config.yaml
activation: "gelu"
router_score: "softmax"
normalize_top_k: false
router_z_loss: 0.001
norm: "layernorm"
rope_fraction: 0.25
tie_embeddings: false
parallel_block: true
init: "normal"
init_mimetic: 0.7
lr: 0.00998
lr_head: 0.0057
final_lr_fraction: 0.0
batch_tokens: [32768, 65536, 98304]
doc_mask: true
Below are experts of layer 8 (counted from 0) of a mixture-of-experts language model. Rows are named router (the router's row for the expert) and show model dimensions 0-255. Each number is 128 + 32 x the weight over its row's rms, rounded and kept within 0 to 255. Numbers have three digits each.
After each expert's rows: "comes after" lists some tokens at least twice as common just before its tokens as in all text. This comes from a sample of Wikipedia text that the model never trained on. Tokens count by the router's weight.

# expert 9
router:154158120118133105092113135126124118122162128133117105143131087168134120128130063061104122155065180126134092146114114143057134167138099158140102189097134173029156129094095107134093122140117145134122138147140092117114153153076142128086171126107159118101090172139090123110160129175126134157114164062137146099122139098083101076152149107107115035073113098187130217055088162104143095129122104154189146162076121088163111117151175063116114109154144123075147116218144153175069166111095103140154137118114132124097140080187106115123193080110094189137153168144084101144158105137145142113124116096159140112085108139107149112115095119181114114203081157139171158125159116119181128142114104143155097150151100145134136166066066109061148100155156089167154118089134118136193142153169135
comes after: "S", ".", "s", "m", "w", "c"

# expert 6
router:138158135126112124112107101174132084146101149112187092123146120160164065141067079115120182134149152141096158103088163174137093107133122075119136156104083127071084168086159101078094085038133115177122168173127106196137111081122115138106135115120174086108089108162176066160126117175145140152087147102128110226193111097105104110125221144070138104077136122175150118150063111108166165142123135110124111124080143113163179158170125119140117019159140086136108176150137168137126095127168102120122174114136158167134148144151149125113137107141092203132163173105112119177118100125158119110120158128143150144093169135168148116098080154160133080145137113138149117157153128156112132106062083166056115081152094136138086166105091155104153161094105097179156098082107148147120126138161154
comes after: "|", ".", "==", ")", "\n", "==="

# expert 8
router:140137119123161120162071094142084115145152105207171088134112046183175110200129115066159171111106143135116097131101070093114137124155165127115074129085115130076135128143124096116111126146112143193124109153139095161120113108135103137124158089093197107075106149118150099145150145114151146177206100083109130154106134175081131118116171142131079078126141119132104149087104147103122183129187116212192116117074135091163107108103167145137167108159144139120130106163186084176094122131132080095097223136170172139144147079132131164166133075133095134107160115128100113100060105178180191071125099138129138087116134205106137131112087111099151133124143193105113159147124116107138121100131113199100117149164100118097115089093150078099103168167102111150107075119148083126131118126103195
comes after: "the ", "in ", "(", "In ", "The ", "–"

# expert 11
router:148033134133144086147159128166044149143211141154196158123210094158109121187076103145125185188115125154167128097142130124137143159147154127074123124099148170096093160104189115094047117096125162164198121120112130119080129117117157071137152076140132067128144093130125108120105134156098110165181158124123171095156100115142082135095131119133112067124136155132097130147101134105091142143138079144143122111123131083124066131146147170071157086134093144144087156144141144126076132118131105121141134108183102169136129102132145165136126147131066182106152183124057103144129071184086157113113138102154148131106185165123116140179149202158091116147051126145093151183134106074118134121127117139102116140145120174159130146051118117099115143120099106106085064147085086069164116127154175
comes after: "| ", "; ", ": ", "o ", "(", ":"

# expert 21
router:123061175114172176156085144130115085101134115163162149150116106157102115115066142107119116098100167128143129122101121126088107121142148098058160180137123212081080128141123109112091168110160151122190123151129143126133091093062127069073131104096198150116082148094162129162035087142135157098178134114150188158154058132066111099131126155121053101140103164176142136091096148090162109143115096174149136119125120117113121145174175141092135095135152132084132157148153145128116170128108157126096119171132142160118101068151100150206128081101128147109190133130098116140107104151107133159147091184179171126150117164092129146162162134101133113149159175149127162165102103075145161120103103122143099167117108164098081153129095043131074164161110121197126085099046116081147128154193130
comes after: "| ", "was ", "is ", "were ", "are ", "be "

# expert 3
router:135108159137187145104171143128114167129126126132119156143151119240131167142122076141169124078090125132090156129116140107138128154100167131055145115082110160082138123116136110074150129177144110111153193129090098110105131105061095103103117135087116115085129101074149117134077102140140163115149101105179189147152090163102115101091208147099121108093147139122135156082135143132133179122138099117175141090123148092144098182140151123055152123135071153112129131131177101140102124097110171154101153115161106122123142096181141154140156074064149123116149141105128079109136138177160163090157138108113133124107142167111151152140150124133157042155132179094110154152076048126182122125077087140117087117236132201105141163102041070066136111096104150146118106131123082122215143111146167
comes after: "was ", ". ", "is ", ", ", "of ", "as "

# expert 1
router:183087154176109113072104184111082079122197197112208142150162112149175092198085117131153159095088140103097137092101127120113111132115135119092043120121131130110133131091124123097091186109165065074139143141077134154057055119123146143142135067126146125130142169145110089139101104160099180142130163084129176123117102133136105095138149159139138096127152131121123166129043184114128108139105074136148116120132129158112091124147164164092150092118113105136133161180107155157113152108128101114123158116176176131183077111190149104140147126101148157158166132183113172120122067146172161053138190113127124124085121124136178098180092119161120089144053164127154135157158108171187068096130079138087124136101159113081110189103135154067099111106158100136119143122105083143106142188158112
comes after: "L", "R", "E", "l", "A", "Br"

# expert 20
router:171123125140144097156142185170073181107160123210208132135138096106189123135086111079092151127069164124102132139142109142068141068117139124088094145074117137085159161120144158134151150119116105154126154176080086115132088124106105128041140155068141120114131120131147123124134133137103152105202110088157132186146114198088145099099183145100089088110106142170117133113096124117143115218123068118172151056095185092142102107127145079123143115139131178131126106162164108181099152107153090127119167109150139163131171105164180193144120091079183166050137116121110081146100114158141192133167152143181146100141154172131117129162122158117100124157107158067130130127086100088124094085139126189066107127093110163133104113104149150110082117139099131139105066111124104070129183112126165
comes after: "the ", "a ", "and ", "The ", "of ", "s "

# expert 16
router:189078165157102141114118138135099080138163169182140108133130061168174080178069124133146144172082131115161134095115111147124164146044146087105143123128146161109177158134120073092077142095078116194124126136122098181039123143114093133156207093155137074058125166168128089126104106163165138138165167091094096156152136083095148129056153132125112103143152166178121148092089140121153153125113095121165192142107080070183137097138147147112131110158147149140097149140132163137097128119114132130129175105154188119134112059130126137130142084097143152114146154146117108148095133124197133104072183149136176123075182145072079152138122111140108080141084153167131136177131100141188157119142130162101147127174068101132141155100095115073161118109131119136097032135155072093129115122167151
comes after: "| ", "\n", " ", "U", "P", "in "

# expert 22
router:126090133209091145157177183133116119084186082110174145129159057151122078138076108071141120102109135131149150114107124158134125160077091056163111139114122153112141135104139137081087076085101109132118131189103109160097114121161146090138094067105145092079163164090110107127139132152124156088133087141122105122189142136109063134060131138153125111104127157175123145159128182092176139135075131180135155130096116136161096147110143155072079094156129118127131175163166161117082180070149112148051163145158158164128112140094137127178114128070182170129177178159092092128087133167123165118116141103164166128108201168111110109130082145155081116111083173142083166127165105176152089104100101135067155157125146190150128103137060135115135120129132050204144121075111133120143149154161142
comes after: "K", "J", "Ch", "H", "R", "W"

# expert 12
router:130010110096152077188072166119126084132163093101137104177193081156142119133127144089109125107094139136103104134112094149100146085158157111124099150114155155134186080135104135050069150037137123108100153156110135128092152118129115121152157154119168101143103156139129086158112119127103112129226115080114144195159066092127089109119145130146092083146125129182107159130080111066117178176119105123160151140108122109148123111155145079086076099132143189139120157167134067155075154089138170113102109131134099121152153143163166148124147141131118223127156102133106085150112102142128209112144129161144184115141167118146151125149138160142119107117092153124120150123177053130123135095074117159105085172132057143134093184121132116091120144120105115201129112151124101118102185119197182
comes after: ".", "0 ", "–", "1 ", "3 ", "4 "

# expert 4
router:135114167147094113143067176154079142096134134197168089118113091185125139106153076036113172108109144147172127150101061116127165096105159125126138110118125171107175149087126122139138132108117088138154157167089109164059138112139080085110124057084180132070139141081172091158051121155147123149150086105198137128126138127123074134131130186133114073112118123131128158101050131136167111122138116209147139074086170110146097130121101107099141118145136192102083109175139121135097157118116109126147132085103143143090152115150139165221122122142129188153174114097137097132117121153121147104139148123230133120133121188148214116204080120168109120143109130089131170154153107125142108113126120191120088112138153135135150125126125049111126153096109138135081065100144112113197137107144087
comes after: "the ", "a ", "and ", "of ", "an ", "to "

# expert 10
router:119112148113175113154188127151143122131150164127148094150111075150215109164051093054133162102129133211085169194066128167101115145143103125140067154151075084118085176165143092143056175078158104161122182115127137167106152061063119073118158117140136122106074130158141071150141143114150153126133139112113124114122088130139131132097117131139091071104133143132127183078089140135135133176136124150118155108150125113100095169121080113136161097132124137111068228163114105122102072131116187159131190081169112107148157081136164167130150112127146144149181163144077102137095111141138138134151122140181211080145144143106112138179055090163115090134119128121093154150083119128151115101069136112097133142129097140108134145134097134108154156055139081146095103101129126079119106105197145
comes after: "\n", "- ", "\n\n", ": ", "″", ")"